Weights of a small mixture-of-experts language model, trained from scratch on English Wikipedia.
Size: width 128, vocabulary 2048, 24.6M parameters.
Training: 701M tokens, 5352 steps.
Below are experts of layer 8 (counted from 0) of a mixture-of-experts language model. Rows are named router (the router's row for the expert), gate (a neuron's input weights, with its number), up (a neuron's input weights, with its number), down (a neuron's output weights, with its number) and show model dimensions 0-127. Each number is 128 + 24 x the weight over its row's rms, rounded and kept within 0 to 255. Numbers have three digits each.
Before each expert's rows: "comes before" lists some tokens at least twice as common just after its tokens as in all text; "mostly gets" lists some tokens that are sent to it at least half of the time. This comes from a sample of Wikipedia text that the model never trained on. Tokens count by the router's weight.

# expert 14
comes before: "ed", "ing", "al", "ation", "or", "ary"
mostly gets: " it", "it", " It", " appear", " remain", " form"
router:109115130146130147126136149183099128133105142115155093181135164124119114170101148160109140145113116108110155110150118086073114117110142117124141129146122118112121117072124128141136106089122088136187142154136072128150123175146124117155179166101106129153111118109132102119132140110150141156121134150110128147156156167150137128116138161122174119159122114132120170118120129139140210136130
gate0:150104105079129105119149133128173132133155144126119102159079060149076119152143108149129153137139122176080125144111144056149124132101116122165104153100120100123136124135130132120097154147116102141128147152142133131106142139144131109115170132106108170134126107108120138098139115127081117161163146144151132127097143145172123106148142158139120120111091117128117114138138154177176183146117
up0:128177126097116148105110104102100111126142159147119136124089111148178121176133125142061167143114161157147109171083085110154147137135161100121114159098135147118127123164114119140122131159137128165133077129162105061165126174133119155151153097115167119124102118142107133141158151104115092118160127117119122134104144135090116143110146136162120146132132126120134119144127155144090125148094
down0:135180097098136108159118130152120077162143114089126163143144087095122163115095114195125099133133119093144128095147142124129138151144144136084104109133090154124095128139082131128104150111143109094109186104081117122085118147145140105141138180122087115118151134079126138125143133135079115125129145131123127090109149130134122134137154149156123103124091135191131141143124151130141127135132
gate1:122130181114137164149099112145143092143113121128118106111134120185149123139115166115100109150141129115149133169133153111137114103121156106154141086130152126141132100106155095141142127106144123114169140112163118142130097119129170134101201145118078142107142114096079126134123152126126079101097134155111135140161098172135124105085128150111129127113096116086139154132114122130168186100156
up1:154127134141102143129122098163126140112089127194144107121139141132156109122069129128168110131146123123128162113121134121158085080117122108154112109143103143120137139140130103134097101097123152093161090111139133103137092145077065125112148161113139146149093125109123133128078124096118131147120143184123162149151160073133160175090154109105117139133127114154150131145129144140109098143116
down1:123148148168150152124090141149101097139104102123075136124150185109132131125140157125136128114135136133103148126152137081147123115151138101104120108138093135121139080146155117081134149152139084111082131122137120115158143148112182136125125140105092128139168140085107083091161129095120125112150100189171105127138183147109107126116146117141125149115150108114124115070106109102113145145137
gate2:151104146138149126097119096111097108148129126114086129083155142145131096148120139186132129169109095107142161142119137112158103104113059145146109154136126164159145135104116165118156103085077138148110106119142122125114119144181120098139144134134092107141130091155145099126120108137162134101097153088150110114137126110180122109105128114102115098121181134160163158114115120097118148129130
up2:107090114112115100106126144156114119108157108146108151138104171088117115134141121112132142102116138130108158135173119096122122117119095164153140089137125128096156137102127150138176128100122106109125148121146097129125133171165097118108137103145096122135127118111137116142115131145097159144097143133077173134143107096215191132143143152125156144117127088155158090108123120154082103154102
down2:117109121115107158122156159166107089119116116150101091116129108122108133108138178128159147136102113151191122132120118161126126121130119094120126142144136101143151163142169089104077126091114126148105076108176121154144170123101155155163057122140152147127117164131126122108135139108123084142141144176184162118124136156090105115129121127090135138129147104126116117122142165139116122140148
gate3:135092116096115112187127141114107154145144157164140152134109171099126129135108104139138130127140114093113153125161065110118099108140101129136107182123047127131147120138109144107124109134121153108147141065157114132160152146171093186140127127163128120116103137106132145125124102157134127151127073162132127160126121176121149110114162113117124162128125131130096123144126135153095148150153
up3:134130157105123088132123150172128140126117112132160116165137134112168083174151138150093134138081145146144164147115124124127098160149092094143107161154152124082106134107128137124122110091092136123129129110169133124146139114127123128123120161131137129147104156067140200118114138152137124133131120109168119166053108188096110121155153157168111131117119149095115141118142104130136136139128
down3:126132158138142176101096119140125115098143114128129128100097126094151142136091118154121139103148126153191126156114121140152124172179148154113173140138094153103140118143133103139129091128120098105073108127121123085107158113155140171116108159113146145111125134171135131158152123105150083169141112109152120148122126153115126101120120141133134112140100097104153183127168155146100155092176
gate4:131113137139159157176144099120127162130110106172133111135100111135157155105100129105146096122077116127168086124144095084136128144163192181097132129103113140110121121098175073144112161096151089093135169121133120126085125114150141124146146111130171138094139118161108094167110113151149105109095103149117135156118145153112129137121123147089133117112117134159124141136140154128138121113154
up4:125119129152151127162148119125117124161151088112129132169132125142131112107108123151093106108085096107113115140121099126138130085155131150170160161115102137122070114145088144142120137148113171131095125140126166126105124119165150143107147114079154077142094129138120125116144121144109111118098106105144107137173126157138108135119131120117110206081147157142121101173149140098129103183101
down4:121147144090092123169180114174143112113136151160124145160113149108122103150160148122122133123120166127155166112131111128132099133101135156160139175115137154092107102150122107137110138123131154173108073136111162105101130170133158117146093177091114133127119120115113124141115125139093172116143160106187128148112110154124129080151172108125122121086148122152141120116100123113138146178108
gate5:096124098147095156115100152154123119076112123172169101127140111141116110173121129181128123117131121131097117149138147137127124153084132146155142106134129133112128166098151119156156125107147110156097167152165137127075110117147082163123183140149102158112136134119106134122147094120111118134164128156137149146113210103125149137131154177122156129145092092113135168134102127129140144131137
up5:098112107150108097134126115147157152120119124141107159169177129110106117114124140140132144102144136095145159084091115102088079141113144109160136116085177122074146138131142156095151118129124129110098177067120121096139111140160175123139115128154132123177125123094165119109133135117104096154143114131145118171126128167091146091136147138148147141131106116169162112115138161133107141137157
down5:137148096170151120085112146113088139127097105098156160128096125083114181122134122103101142117107139135135125131137139150107138125178131153141131081120086108101152133132170125150182115097123118116090098077108143110114134117137097141153138178109176134100123154135102148133103135141112140090128132141127100168123147148105105067161112122124152153173143137117090124137106103158112135126134
gate6:172100114132120124072072089105118156105123095135128108155120107134141169067120120137141139113110107165085147136135128125150129125089174129122133131138127162125150142129168171118171117121167106141139145180133098126142117089113131161144120145145090105099132147115137150099139132151107126162135151185090132146128165154085121121118167102126143102120168125141134134149161154120161129137139
up6:100116147130105098120133141135126109136089181114140115165125100151146086151118109108099146115114150118117119136130100145141155128108160107126119116085165169102116135112124170148107135134122144139168169101112104167084164163114147103149176103100125089121122145153081159152146097108141141123135106120113095147136157102173115118097125139130115125159182159159065106145125146132146117122134
down6:077111100140165127140149138114158100123174127139154118082107103139141136096105138092140111114113137112116103162139145106151173149119135150161082142102136146091171107101144136153120112106145136168139146131113131143163126121122135146157074104184159115137085123118163135129133132170153149133100136104105150083115133145139089153151095138109108133068152124139089153131135125126079117128137
gate7:135205153154117087128133161127122166140133118143147109174113117110130104162097107143118107133147109113091107073113134119128142126114165120116162123150113148118127133156142145141149142139091129146119138099134126135107077189156141104108153141148079089133128109124138135139128181108137091098076139120100124149130134180102099090110130088101125104138136096109099093128124111117102137140110
up7:118160171150141122136137074093116078162104107163131144076100138167119148105178137131145168118159099134124129119177149136158096147081146113154129098138163127114140140106107108104113144107148121148114123148096127144146134106135146158102142129166129117106090120168171118128119151130117120142089105140125126139165159146082145104129082143138143131094101130142114138117145087087120156106155
down7:173156121147165163106122097136140098115114141134118141148122111109093116140114148125125136118124164117161136068156123134144089150161163156179112147170133144099138102138127143105152091132085146113153123149131114155098100147108117107116119108157082142135120099135120136145148113134132149089111173120115117113133137152122153203134145098085103121149158123106109095117150120119128150197106
gate8:115151132147156141141114127122157155101139146125111136176106133104142170181170149118091130157122098118144085161090148118109140162133111129139094126151098122134091091175094126123157101116117110115158100080119096131165147135112147131100181087123137138133120130132108152145146116163115112159138144129122167099135081120115106133130137105167122106151141076146065119117126122135136084117132
up8:179144153145115114107141093166108151122120111128123126095146105159115165117117117116110102116111177143113120112095086096113135146110153060096138144125142151157120125103160114144106111077132117140148091120104121088140140182127142106171122117105069130087158161127117159108113130110094119131168150115119151087162135141151162106157145151129157133112140171114116122156106122143119134140154
down8:150138101134133175080149131123148142161129090146116085182140088128161134157100107116108110168090112109169128119103159094139124121116130112133119104127115103137086117138137135108159132122123130196127120152128144119156129101077159147076149101158117118129145106108118132121113145058140126170143148100146167152151137122129083127150104143146122184151113121117147137146134131096130137126151
gate9:145145105109163135156147104123080121116125075146142134141158141117133130105115118150135158141113135100090137144115088067107103107094117096129144142108151116107120103099141125153097126135177119130133122125126113116117112178149157164158087097103156132109131097076128099162111150132155141140137133143146124167107145171104127130189104114164137109122129120119135122099125092189145171151106
up9:089119115089102111096147157120141155137157119125147153130125143163080174178133087073132143092115136110150142094131133114139132189135102090114101126129129152133121096133138115148117175147131093160124124139168117123155171120152140131132110105121091157141123151140098123105101117172122123107096092174094101120129167126143101124146152141143140111143107148169125150133123107089108136082136
down9:127089127122153126108114131117090183161142144101098113126129118128128134115107187112155082151142139151136087172147155130141151130143152116126106125126150123148126130091113110108130092086114143140056137152103129133132123113140062151085167185137138128121122127126118151113143140092139175136174115113119154101130122122145129113147150127076142107108126151110113118167165097081117122121114
gate10:097142140148167101156127104138128115144117099142120131156090156163175174207125139195128167175137123087134136123151116130090104128169113100161146130106144131133122145157136120174167146151129141107133146102115131115115123188149153133131126147114159104123108160153131103114128156143140108155129097143105130139114104119147107102157131113128119178131134088092112159135097140115115144146129
up10:170129157112134115163181143184110087082096169109139122103143136118113105120163151124095140163124103139157109102125140137112135164165141157088118128122162156148132138132182125141105105148117093106147139142195135099105174149148167102133168156135080161138141152125147117114162107143132088127131096116146109137109117093140139124094132137116136110152145130135144131138120082126139135109140
down10:065093165138094130129167120084135119165117113161127125180130121080188108160101146117127113131110121167151158102142087123106144096121169130132135129098145110157128137120142116123124138134110093124129129100128079099117076133127173121091117136144108134148110143165136150126119095139116116166141124183170150123137139128110145130136138156087097142163137117098118102111158139122129104170115
gate11:115088136097164113151119179121132111113142179127179144179206146138175086138117158093124180133126145142114101166165144129140104117150107116119148148184081153111133127135124122146091147093121139141116115151122095146127156158143152170134087136141128147111138126146088134123143137136119168144126137127123115109170145153142146116101146138138136145108139138109140140120141123130154182144120
up11:126137082107080154121154105129113102140067088162094112132118135156110121136115141141140121100103132144128118102130123116123131094170126129124114146157159130112106130128151122109139157074146132114129128137103112166139153119128149122155137181083122172116198122108153139131132107158147138114154084104131124150172167130131166133115093073131153108094131132146117122137133102097182154123097
down11:113091134112169129137137121112137141098076127147108143133125122131125103117130118103107126150169126105142119123100090122130109173153110129104150108160111134145173139144146126128158151114157150116140068128134140143163101121145157132157077122126104126184161118151143163134083137119087163096123145190174124093123147084147124103175154121145129135151122149152144099112167094100105129140105
gate12:050135148103135150166161093143125153084149122108117097126091148139144133124153139139121197109140138111092138117146101128111171109126141097115162098131130151155134110095139120135161117163127154135154160135129095167145143138138167116129134114117140133123131140142138154152103069133179129148079157117095113142167150144153161155138115109138183118105124125115133143127153135142104165125100
up12:129115127119134134160111115132114124130130113148157142125104102145115098163121125108129106093124142153116102128142073105101078115143114143157143121206137094114068127129183103108107119135134097100100155111104116107067109114137128133149151104131149140118144130167114123148136139124087145138136146088135165167119143093122117139142118103091112141149155098110128079128081133172169116103151
down12:093143121163140128143136135172113131091099119136129154134132096166132143119105186138156128156144106117115131128091182113129113122103077089116165140141123146128155126125112137084141148128150112093154117135123169135111173112137124173104151117129102154101126135151121067104137100120098108130115146127115128110155127158097089142121133152119110110076105151121145143093165141068088117104093
gate13:127093120163173139143106118145128100109115116142088125147135134174116111120113174108084132148119130115171121143134149132165198154140129150124112148172118138143144162078151113157109129094127127138126123148165123132067129159090126126122149169116141130103190128101132121109169118105147108134088122081100154130115141153134127158070129126164115133119139131155124124133122145128134172153098
up13:140138087139120137083151152142104128138126134124113101148117147163103107103127108140172135146126133142148119140092118094144139118138175126100163078183123110118120119097128098084125131059126144119078147101112151161111100147133140116122105105119147128155076106129102064142128158103162115095145115110120110120098129136116140092114125142120110192115100105105129084145137155126142127102155
down13:112110089164125140140162123083144109105097063128106158137117147071141148113129172143115142141133137173130143146123111093135118162122150177140115157137074127136122129159136108110160127136142117122154124163097137120104126132136159107109136117093130156159090128077146090140147120145127144136113089096148124125117136128111104143129100130137088160069132123139174119106148150114072121137167
gate14:146112141153100112135164138130171116140159103088141125135134140138133164085108134153082101133102108135137127187122154103104110134120150113072103110153088112151139127103158130145139108145110110139176163120136120135135135128123138135134134096161128158112146139129133088127152140116119084156139115169171123129177112144120136161130162119142135141090157101121129178156096115101193127182106
up14:122097144071149106116136107143117121137146110141134127130128127141120130107113147159104139149119118153120105121137114162124107181145091077174152132132125101085121113110122152101122136120133112150112110140151073150142209120119154083122130156130137112163121095145149166124135133158137123122156147079111136126162085172153141120165144123126090127097132103126103141120059139157131109088113
down14:132149110122119094179120144132120141087160167115144150143139125117127118160087138137175079135178098068107135096110139073111159129176129157138121101141127145086115124108142093100097146123116125108153118119107097133100098163152091126136132155149100137124098120114133141115129149094125166105124162111081133111110124153109148178124140114157096140122101149108114155109153135113135112173116
gate15:143100137086102148186131113157116128151144113137130100122101141166108121102127118113102173106111098157160119107109100103116157101101135117123161166097144155087134113132117119148156164170133156135159166136175127130124097113134102140122143127140185133101137113105141170086127091087156149146143093136131089134159103130134112122133136147147116107158102133154115160099115124090131190124128
up15:145121135152097147108125142142170140132104117149143140137091114148147145125136159122107101126093110151126097152120209126144085150097180122124151156113116185165122154102119154166138137119112139105119086126088146151115132127137144126171152143100104144110160176131156179155134138153099107118167154179160108142138144114145136095098147109133158113125140134141155132119108142131132105155165
down15:139138105157104137131141129162174065163150107117148180152110136076144094107137090147112135088126116117112155114095122097138159105132108129143057153126115119111133098100107113131105116103123157114123170126131141150124150134126119117116116193148125143154127123136134098109156143082094103145130071124156133099173108132155140147115097130100116102099117121143148157115131165116115099149145
gate16:142164114130144133133101143154115139109112141114164131131149119117151116064100106106094153149167089149078159143133131120133136126091091123146128157110114091169152099150135116123122158096114152107166162111144160164130140137109162124109135113108110112101137165115095132166150147082116120133100141179102099162126152114093147131125147139197147102145131131105136126151084144156131162131148
up16:109117139119123141165092122160125114151165139103134135094164140086178096150160131108154150111139105119096135149128161123105125127117137124120100107158140096121141097171139115169142093116127136123108170124094081126121085106111092091140078124117150104114081087109102094152139117094165151172137144132148158118161103114161122134131164142097158147127095121142154159122103117107153109127121
down16:088149161176115143129083136105149113148154117104150107085153144119146127142087136149118132098123138083133132142104105142164111109104119132156175132163121170134142129147101168143099145120135138135131199122090138139099137139128145165138134138063124091075099156136084113164133121121155156161120139146145149134134112137150140132130102108146159102170129134144141149154131165135091119096143
gate17:168124129106132114102151141089141122129113147111161132162120110149141134098135109139128158175137100099083118151141108129101107116129142147122111135114143117115080133115167128132116117139079100123100154126127114168168099144168089144165101157131133114125103148111097111088097139129105107159120089088137181128117100139151147137107127135154107154136183105165145119144109164105056124096141
up17:131109117140138127127136141143175077130119156118103108116107172152131148105143116121113103129145117125104106136123159078144120090131189142141112129096173147102153184163147145123125133131107142137122117144128136120138117062123145130084150124141143144120180138120119125106088094094159105157131152123092095123112150107175110138125109130091165137152111132098185157119126095095118099164125
down17:107116161106144147124121119123100155130168100082115117154174167116104100116123125146124187136151121136159103099137118073096127166111090159146125091137130109089128130100135165138110142132175113104112157123138135116127144121094170132123107164125138144193114136153120126116129115137124162143135128168145104137148130128183147118137154133108141136080176129157173099152116167122108120117100
gate18:087134137133156121127174099126155170143134161095080139121149143103119109137145129141123104119137112117125111152158115138121105091152154168153092142130099135148134109136134099082107106079150125106144103137105127131178139144121139142095123162133140119151120122137193106094092124092131147128138107117107144137159121108162129101141131099140176136174106102099122122106077074165152110097158
up18:110118115142140117139113099115142120100132162135091142125097126174111074085118096111112139136089119175144108121121132121141124138099117143125103147155185137119137112107095165137149109148121091140117121125156101178100134096166101190136145112117143144143120174163158182122142142128157120134137101154106157111096107177140114100106140105133154149122152142112142118082116088123161146135096
down18:099129126122090166139120113089127131133130119143152123144120137185140163114161150133109092129164120085105105139097138110082121155093137130135159136118109093161091085146142112130133107089080099119156127131144165067157103124140124137145116163110146132136111168143130152140101121163124118162118157130190149146127146105129128132148154158140136101110084138110073142152152156108161102133122
gate19:125107135090108152146096109118163091145156195106086098145105120151129096127115144116120158166110110143128118132133109126137129122156123143114120141162130108133101102140081086122129139147105128117104134145103161162111101147128137120173167157133170106113124131141155093137108157140108107113164098110073171134103132139164131139102092112101127143167147090120146155125094163106081113169115
up19:125154164109092142162146074139134157128143089172092167132116094125127117134115117139176092126106092105174118136148090116122119114111188139150136137159136163120108129121132111126144136153108116143087167092101086127175151112084063109145131094097135115151111131138160147116172126155124090158131124153146118143128122132139100143123126152112110094119127120115125110147151092147115097120145
down19:141098147104175126126138156133142122160123151184178136115120120135137124103201138109125146094146150139129128125136126121151124111128111114111110131148170127147114134201084116142122172082119113141094107103139113109138108139127116158151099130085166138111123151129091148117135120150104144152125134116145084157149131105067134132112147110154127127093140088136173122142088115128082118170132
gate20:147122115097155097154123103155167103105117104160113118131156154123124169134141110121092111145123150155078105108129131130108116108158133117140125136176177106137162126140131139093131153130106137165131071099094152152121145159128077121132132145170115139147113113173113115150108103097074118109145147146080157120101094160126119132114134141121131137134106060144139156148137079141151097128151
up20:151115156172095119143120139142090101118120143136130097123096137102133152111132123082153119115106142160139107131140096140153151124134103134127094153127104151130111146110125092117164095165125133123141140113172109163049132119157107109133123090103142099098151134142101117148182094160110106093094123162110103161141170128162156112149148167134162148121149130154129119124174117157121168095126
down20:133154097128115119042148114181097126153110132146104135138120163142145129136114087140141100092107152140181097099157174145151137132163118122135147096120110130167109100143105156109133148119112149146096102111155135095119081127096127143103126121108134169146160143128090140117116109137162101142135137144132122134184135113102142159130151141099136146159124122093167145137175108143169144127145
gate21:119136115136121091143101116151135132139143124162155125155128145080126121128126150077139156174160100118136126126138091139133106163082104096115122189103128125107133132135134123126134149075104178138140140112148113117123104155126169105142148138123120135093111141102112149193076111080139107087135153140161089151152106140154124134126159132138157142113133093117159145107058119125143150135139
up21:097152123123147124136139083122091095107148119128157118119136078139147147123138124149161103090130143148115105147158128127133081100123118197072113132154145149098128081148171140137119124112131106134152115111139142161132138142153121160166125177131164165152143129110108127103139137156122121176173078142161162129128132113102115145126127126122137123093117139061159136162138139124088142163122
down21:142107102162098176146135121125175114121153131129123163074108170132116105151145129109082125098155136120134185103141141059159108146126121140128097098137149112141111125079138116143130107133150117129162091095143148152137118125075120139143175128118140141156105107084123145122140174123160161119113154125080115125161157135125121148093122155122094116142107124156147105148124125101102132162140
gate22:154122156156113114123118134156122102130107138105117099121130129144120088134142126142146142203146153113122162127134143123112111148137166118109116131117107125111127090105121120100152127144128120166113122133088093074064150098118112096110139131102083104163131103160095117110138127155093109154133135107170187147110141100165123093139158104100151135100101138154109109090143082154128176131137
up22:149143116098116114125103109157145119092176142136167160094139139145133145115140174142108149105125104127144128087112156107103144184099136142151137137089138104145096135131172101099129104190098108160153153131135148118126094179114124093138134124120104122120151095097118123110113119151113114164103172069135108104130117109155083147124129133125162116146136126131172165109113159136145098091113
down22:101128160115128146146132128094142131092119094111127119125103123052102109110148098118107126139164126133124134155124103132127122098121165153115162134156097110128154147113126130139144132126110141166119151148129156122124138151105123099113228140179141091120086146113151114125105128123119077081115134185072080130164112125106118150119134142116129120113158123130130147113107141118110134137077
gate23:104111128120126133144090121151150127123085118141137123111133155105155106065080117122116144143114128158126120094147099123131108097118136137106097156107146094145145156077140161102115149116140076087139119143138062116121105102099154124114130104137139133117124142135121136125122143100147106147124168159144145165117203142110118148166144114116178148122095078103164137163148105135159148112117
up23:101122153110116110162124114147131065132152080143150126099128123176116122112108116111130101160119109121136188098108124124118111107114102132125127139106110109158145105122132131165144158144114143132076146109135183164103105087096120105127120181156147117110087078158122100114139119129124157166150137136106149145142185150120147159123122154169105118154107113141141145149148149118139136150186
down23:129126150144075140127138106149133129107108108107126076124117157092137112118083143162116160137120126142106093116062085151136134125115116123118143111117157095150117142122144109157093093143105158103119131114098083149099081149137115145125103140176121112108107161096140094149128107193136151154134121136110142140145137164139121071103142110160090100174120118120096168148132115131150122136116
gate24:069153137143116163110137155142101082119141125120107097112102092132147089133105089105135126107114113117155127113136118100161099162117119152180136125130105158131158130113122184134118125082164155123120126171157103123145169145158111126103140157147142114126141128129115095073109116113129169091141126118106129101106128127159166109121091154129160082099154132120126150123155122150173174144102
up24:106149131140129139148091124128186141132073153119170042142131137122150094127128129107125137145148145119115120128116126119079130144107125169158096145138174127123137094171107129113090167096122113130113130133107126123098131113132129070112140121147148117144152109139121089137097097159140171084118132184097155139120109095127136130120117134137094116169144081128137119118144121131180104146118
down24:115145105145111151099132156146078107102128130154134095111143095129130105109161124172129086125127138143137178102107140133089151092083122144141154156133128092128128136133170105144191144112144106157146131140116104138148147113117145122073151133122106133123159130104121123122130153160164136079153109100172164139154139160165162199144125118136134125135114173124132129126125102175118135146101
gate25:163084112153083101131127118136125128148105109111107109168192127115112110124078144192137099088128112099113142157100134125127111066143141120134132138128120095142145114133161145129130116168115106155156108147117130111100098116114123126134175145090130160168105087112125149093119122126146167150168131159143136146160128136119098135111102128083132101114117091116102090147132119131154176150118
up25:111134162100110131128142147146144150105130160165103105118085138112135145142138161136155136168117129105174161115130129113070159125178106140099077125092120128132103139132152123141102146093086124149110083100137146103125134131130123146117094182151152149121140106143103108149162120086068108130154168145102097102112128093085138095129088146122141120143152121092125135165122115116130123105151
down25:125102152119130103111079103130141174117120117076094171089125171137119088164115091084111123112129151107119084146121086126123087147121127098135112079140139138119125144136123137136144116129113157135132121143111142141137128132161101085122075192120112118091151145150094152140113134163128167128130109134093132134137125127160152110154122133111082092139108137121156143096123113191132157106106
gate26:108136128107097126147099120122143150133128082084127092122109117104120113116091119143130106111098133148107150111113122116124149161095108126156115122126088162074138125136110160148062150087120148133121083107150127096171111095183055110128159134134138121129120098095132117143109148119149130144131093133110123122174087162152127138113144092123141131143144132145182134149116103134155105174115
up26:116121118152091179136123116154119088128168098147134146106119212099137116097143149144135146121146105087116132125121126144134086127124100133131109134093125123129159120157107101099179105152084136140122149162096155133129113116119147144140149122104160064113112148130144142163143072142120095165134114117161118122132096097159140161156092160130122147094126116123132140157155168138095151133128
down26:121134122126130109120111110142113161112124125129160123162144141160077157113074177111125116163094171105170151155157147106149094158155126114075123124113113110137114142144109127123174107103171132147089154113089120124144111127108112123132133117126091138153121157129122127110151156066106128112147153117089145145132162170138176139108169149129100135164127166137127111116147124148134122176168
gate27:135137098162153132096149141119090089134102144096096133113121140159140126141145124112144154161106155101141144149142136127171155092106126154155130168114159138150081090140115120122152144136127133141181096106158070178131115139163139101163169135163130165130111123133177153111109107129129147111141150154112165097128121154092098141134107109161072095120116112116108135108106157124117147145157
up27:135166188081139153128110080165133098167104132114155127150095139095131130104123147157104135121100143138129115148123085102119158155100162067123102108098144143103135128154120113134124145082101143140136126083154109142108125150146111128140145113144095149130149094110071118146142158140125084151117164147168110115113145134169109117106178138136138136111171131148140122140142145132096160113158
down27:173152142156149142166117120106149118138112131098142138078129135103119086167130128101171115101145101105145119135128127156148087149094125109089126149100126124115151139146128138118148124101108113145091151097178123078128166091101104183104110160108142144076119154140148090136137120154096138147119102118105162100123120141110121155135143137137157149087139096158141150136099146150165122153082
gate28:115138123145121149133133137154079122120150115167125139120137147069153096155065126143119141135120129126118142126167143090099110127069127136120143122149179158117141097105113114158150158176105147116159115144126148118113112139145080117146143080145151088134135150173121146162084106163123157120111128120117147138146169170114094106142120151116134140167105129133117139111170123181149140161123
up28:138133124131146163138120120123110098095123114124133135133115133134116125148080114097120109081124119118163154116102139117122138130078079117118134114098142169119144166121088152142155093138191122166130098081121095157094162111148147109133124096099178113156153098110170134127129144111139084149150094106112112131109152181129113162143140140150123120140112111098123177134127128135076108161158
down28:140105075098142097134115124095093138095123105098110117139129135111148162124156135164102109081112143118139059111111147116120122113099120137150144143122139103087100160166141125107174110168106127149092136160149151121112144137112185118086120139151172118125137099129135153139182146148111185107145129123141120121136098138141137101165096106150132099116141149095123106165149106093114127147149
gate29:128092175113118187116097117116131135147144144148106140131125163076095152124110119112097121122139140136135138098117121124102175123138140121141140112131113094136122070097157116095146149126165101112139096128150105154093077149162158145125160124094153145134182153120132162122087159150136127105118146148169130102134164147119092108135133137136121123137154101132094135188077116110112168126121
up29:092173132098136141110158084094130152087135105140114136121107092139140115144148142094166070123145133152142170103128109132127114149139085141139132126148110134111162085133116171141106170139155134113132122089168170145137105094138099112106089094144099179094106173169101150138128147118116117139131124093120154111127116122096112112161150122110158122136127114157086122164116158158140120111138
down29:122159118110155130133113116150132139136113105121122104159111144132169135139101087159138155108112130131082118131140107122130149136101122111152128134109154113110169153139135131187106152133117102151095107122134060141096145115160157151146121105144138087076123133110115139121114116183162075075116140183137141155112145170062121110106108141125105137147156131138092105129120134119101138088146
gate30:119159135112120142137148121168102107164123124169132108134129131157124119113082108103136136161147118109158128098171156160142126164093073114087146102156137123114129120126104157161125140135115110106151095131152098193117087143138131125156150144174096130161148099146111149121151146125151141106140160166153143124127132147079102093117114082136156153159110085135128162140164143089132153138124
up30:098161141126164150120083122144097100143166112162115141116109136077114152150156122143129145132156126127168126113163099100111143113142145109133155170142153123159131131122186099137134153163134169125139140150130138102141120076153105129122101118083153176144165128095119123138119126166072119113174071153109118089142143118136140142107138113136095132105116118142159144155110086130098112145153
down30:135101136127143094121102139080131137089088186110112132130158168188158118147152141127135100146147161148127131139081177130132134150139177106101105083105125116136152116130112120127130111122136128072146142125096126108146116098088098130148121112110120120115148138107176139078122123144103112138103130131144137126120138169186129141169120111155113071127137149148125091098109157136125092145136
gate31:119090140118137171109127074150110140150151139118138122146128178105114117147129149102142175131127178118162114113149164126134093192118147110111136093101129103121114137131110097119148137106077087132138104121104146115165183108147138096133124117102107099110111136144157145124133086138158138125146127133109169142164109150160100141153146127133167129144104106135110185122135133123112161139191
up31:120095110109094119124149084118123087121146117106124126136143076143093077141102130121133132152155142160060110069105128117105119157157142104087117139151126126117082101119097103123149124104086140122146152130075162126146079098148138110137113096153156128120137131118168126135146104119125143131142119130116132080142112121093109125191163092142135116089151137095123146130139120124146102130097
down31:110146101155143115091116139112119145132107133097154153129127135116115136076128112117131081156113133103145098139145115164115080115142133164139137112120154185121117134109143127158126117141097083164141103163174130105135143146124156138105137118138092123111145132097140136100134164101125162129092131158142140133074124119134114106139139147118140118096158090125116060141165094078159150081182